config.yaml
n_experts: 32
balance_loss: 0.00223
head_dim: 64
rope_fraction: 1.0
parallel_block: false
init: "uniform"
decay_fraction: 1.0
final_lr_fraction: 0.0
train_tokens: 1044000000
Below are experts of layer 9 (counted from 0) of a mixture-of-experts language model. Rows are named gate (a neuron's input weights, with its number), up (a neuron's input weights, with its number) and show model dimensions 0-111. Each number is 500 + 50 x the weight over its row's rms, rounded and kept within 0 to 999. Numbers have three digits each.
Before each expert's rows: "comes after" lists some tokens at least twice as common just before its tokens as in all text. This comes from a sample of Wikipedia text that the model never trained on. Tokens count by the router's weight.

# expert 26
comes after: ".", "-", "′", "°", ":", "–"
gate0:531510454470410477434427474465491577445473450456539429492522526438431415550418661483477498576488473556465538481502459464456440574528490470479535497520464551512542442515463542514428589520431596504506434632460562401569534560500500528476491461466463488536446605565466486593465522495502479442546463449513541508491449552477522428438418532463
up0:374467385479445503507487488487510438518486562517535517500483407503407483511498588534488554475502444545464469592509432495460518456434532488473523563483555515438553530431582470459391558490392525502447432517517540492546469480420545554373502524541583465471490509519486552465479473465518490418475597545375443599464523536528407506649519466502

# expert 31
comes after: " |", ",", ":", " the", " (", " New"
gate0:577473500483446472551422542497549504490573478427420448531554624523542525540512478471544526429462364533490445505469492589397582465419453604473514469529481517475388449505529481525487367508481446445486490585561417493579531609426519481567475461510505458475413374560607511490451506545445461513494528565555536555540452519519526540495469524463
up0:500518494459492459565481558527516441486495576591480471504518549462568403497466503406525521545458478533574495415476468566481486477394473383513463492485485472458485540404475507514524501476591593471519517498493434481547481518418497481443506445494519503557564479564580422452441459463530458551408566498521475525508406526571511468520503486513

# expert 28
comes after: " the", " The", "The", " by", " his", "'s"
gate0:538496569544493567582458431564531532537531454510473506479565503465552398451508556544463555437487455527508546474373546496558538512557501486511497489551475543535442466503502475535485497509582591426481519561541474560525474539452464471500400427505528472532515593575568450643472624555514499470476470478475502512389447438488458478492528503429
up0:443455564519481453378517585521482517534481509490482412546384581506525438426525377373568606581491503481498464575403467401537566553542505469451459543561478469450502469497577426413541395501531481562402588516553436486547540510473533513427586369450514497504537480518521468572470540544466562482534473553461501475525486461444555590500517520411

# expert 2
comes after: " of", " in", " is", " to", " from", " for"
gate2:529439588558419441497497523481487622470476456532488533487546409464583459452490442490471457469509583471475483394476535500505478496427554456492445477492452504464482438512533479553547513450486435547421429506618522504532554484496474516490565510495514535494535474516485449513539513549480596513479590504510523563545533447570562424447528519438
up2:503549576571471539513601471548422498484481543545490599484452538475528507497511499476513508587557553507502408560409381512401500477518476517560384435524479527500534521470531487548469562502454563583499526513502548583421420482565461560474588534494552525466469461467536552459524527479476476559394525435508521536587489511596396485548425498490

# expert 17
comes after: "–", " (", ",", " in", "|", " January"
gate0:509566517501497437439535522463528474520526408442597588477543428554466484452567534517487516605576489535428524423498552537482498430476486568572345531473508520492550564499544402406546434533478499449535549520460567552411512478475480491475503468489552532514480611489523574584532502530485470385436539546548478428505476561451509498479501423526
up0:500584515454487546471496521609516561458503465455515527533533571318539413389518474463504565426509507501435570520518463534510446563483567505541476429443528536479452496515493575454477479512583412470475541493497460406502456439575590477565537552450489442467506449481556518493531461577464468529488470567485495430531509602486447578516543554508

# expert 4
comes after: " of", " the", " and", " in", " for", "=="
gate0:506603545561511444475531521460537487479542471584457549494490540507527452510534514472519453502487547464416521561466475404569519459463481509536453441459447467528547482597586595481583490549431566407418578488635528520508475529462504537530526464600490475538498540498424549536508438489522505463454445433511480455567544551609512422468506493501
up0:522462500429482471487540485484546617582432503403522460409525564473431515471461493440400437456587502536457477570444514465400552606533505474433586493520430545489468434411424467523526488493497537508474495462465474522553453472478568505495537397515462579541526471447470445584542543573466496424507515531504542483414452567486442429417567492566

# expert 27
comes after: "\n", " ", "\n ", " Born", "\"", " 3"
gate4:553473450456537579480380417426462574467473536590523453544512521551493499462476528541487446516485468423473450519489519409555513513487493495411423545496445439445577484533540426590530476490484515484478424459449518500362476433502527443508578545500453527554503534524497453545478480438563539503382539493513676457483523447503535487579629492473
up4:550540481472564448484476607455530518475541571497536485505493492585417466416522525548521479482479572486481466504535536562512439495546495510480536477410641537572507511453573478542509511407680458390585564438482523481470495532560489502394473547502494388528534428478492440545535577557477449546476496486511511517616581585378516536527530467542

# expert 9
comes after: " |", "|", "–", ";", "==", " ·"
gate4:498408537523502536520412614490453579412440539508534512520388436466466491429491495519575480498530508445574497535443556417531486553452429507493413486602537481633445534487459498533493451484490438476418493520489470484514556597437547513438486512467484510410469400520438504569470513570495492554510531464481489552441498385477426457370577494496
up4:516440512559524461509478434532539471496486456546492507474557471500527481493508508557477444524504446510461524485554369489504507504472553496462453516593510405498474426518437432562468519521519620562391441485606431424520495472469483513520545530481511509469581518528463518550597443470519589475549430568534434529523451507562531496543558632485

# expert 22
comes after: "\n", "-", "==", ":", "Personal", " •"
gate2:464540423483496537529484448462480565467541582579538470536529565505431442544458558514551451492499524494448405476463537509534561522458561511504604490468492500424532466423557492485461488529532501488466592566483488555503480515481464399584558609438495601482432537544548480553458564489572433580403506466503538581476502469526482490413516468544
up2:496476519525541490525493494510583666496574481492508517573468461507446492453454570534398445416493617425489415502509436450412618556547441518499538539548485494417513478619519582540586546549483491413496508547568453494643529523453520508526512491525490516470422502554436546516434554522478512489489438481518512526483491593498456428470499480532

# expert 5
comes after: " a", " was", " an", " is", " his", " were"
gate0:492461462385570590413545453488539460582505496548494484491529454417535576462493467577495546483482401512500535516470507402596557574519528466458416520485595472501567521484522567498525453466492529510451514481505475584420394546496486522573509484560618546523558500496442538433516480419465418497499517477573475489493471437503490483503576508468
up0:479461454513417525501420492459559477536586495388442491553559532480442439500539487421544524639500556528543466489527534605560440564515479505557437576494491526473493544526538402493457481534462588559447513514517520451459638490498553497434429527523457499475520526465541476537458587567525593543592617533437549573470458416478499471468495455481

# expert 23
comes after: " 0", "%", " 1", " ", " 2", " 3"
gate4:545519413498484455550528475571494535398498415468450523440501480488414409535441529552484512469473512538508541471510498530489369402569508449466475452504459458476396494491570513598563485494479504461528522430452403500572499527367485512451523512513553405476576481529567562567477435507415461451490578474553537491605474571492553548445498486390
up4:526535462511432493456504564583492581479577498380382531468500468485461497539461460455442520502529521502501374564449477520477413507476442472468416443457492510483566500603471496575457512477443440404496496496495454410466530455463459462465484457466538494518622536474519445513526498479502526450574483585489525373507547555393597576475499481568

# expert 14
comes after: "\n", " |", ".", ")", "==", " ="
gate4:500479481488541550445390487496488515536518568439413487430463465563488494449437464602456585637427457510535435387466484474514492501582451502537640543578532606495515557563561557481535556445486535526518442462560501549515544473549499535525534553461444553509474513472538439469460543530584505539468407575524506519461505475453479594550463503564
up4:557460504427586481523486495523413529479438548549504489522514499507549537522609450439394379540591525507434574489557497591519469444520532499448454452436587533459482538504438425596487474516477567509508603493558543525561404471466507415489584502422379544461471498474488491500492505482491476541532554479476476428451517503592513392547565582514

# expert 30
comes after: " \"", " |", " (", " —;", ":", ";"
gate0:522566451460420490495370451495546634455534469493496450503599539456552480518528534568439497529497468430559448404414480460668486537453487495451430551445492457476526431521494544496480449558492504468560567445509563554460577568560435551461534594532475473530432403538551506547488552463412541539502517498453576612473433475405476488452537585546
up0:481528507536582487579411490564478547528522399469436603489520432588439500513439458506492500574587462455516488460442589543454513537469542421508438453448437472521563534419432499554496403429510463502518524493501430533484475503472407445491464515537410577468505545492511543510434446501533488535457496461425565549474524445552560566497423550449

# expert 16
comes after: " |", "-", ":", " by", "=", " J"
gate0:530468471479555488595534540537478468571538536497483539556570445461455467461483559509551444469476476473481518499467517435491514574424454468459477603565476558611492607527510527379513479446602489433532488457481585448476398499538577514459521485471459471494501550442477563517481508420505422453513506588510493482568566457499464517474445468476
up0:519557462519531504539492483492450469510476478383517516520460429539593541507454451425441523476429431635547460507522509570501476519477450481475474534487509479471539504435554546489359521542564546642458464443568510530488484509535431532476546424453506513452518475509483508582504505512602477548483489514566490473400512438507466402561411566492

# expert 18
comes after: "\n", " on", " 1", " 18", " 30", "In"
gate4:470432494515600512420402477541442634466465511466462502443571546558454541470506599571407489527475589541449556506468580479488564543531548469425487525544432440429525475428596515463478468445454551487466627499571557458523501450606554477409608573457522443504506495506549493426422490500498492487506541451469542437442498513438373496554494514561
up4:505480509563533530497501523479558497478527565502458522550455523527458503487565564535422487516504491479436509525476540548592505448502518547556600480531517571451497520570574497443518536459512550517536450513461496492590494461518513561526515505454441426503543533575518539473404560583601436437564492453585463453462500464481534454547531502572

# expert 25
comes after: " ", ")", " —", " JPL", " —;", " 0"
gate2:448543520480468530522514530523489428441499528454469436477544449560526509472504437561470466600505588526454469467548433519540500519493417427541529559527537533595499602520614482510440503488462453572509504542578502493555535440510459514537534472537498453473502522498541425461529502415536497428532506578479514502479519562474458456472569534540
up2:534490452491444449500542627547483510548487528568599495551534525468394494516496404511547443544550507480412498548540404496438516523508470555520497508453480440519533465509485511519462530580598485498450534442490426472527509426490426533482515438458539455531562475512505509475448328604474480520448545501475442529590508396502547490471408491505

# expert 7
comes after: " of", " in", " at", " to", " for", " with"
gate2:441524618578467544528517533512535411395529507532432430459508509528560557540467469471489563430487506450422506459444509524551504450598421570476500450428465473497522505527519380602478532496445590564512476516511473447564456549478492496575493566427480455468479513533510488482519411484485533584559498447480554511437438473448498500453433492560
up2:547508574534450564502471571421424474509470477509541490566575494482461511581465449455562448577478416532554574388431498414493496579531571560515492530560518504528549482481552512414510487487529513511351530461423498447515522579493469566426534537559514472515471537329542426529473541462543502481531513533541466553499475514491570415511606481535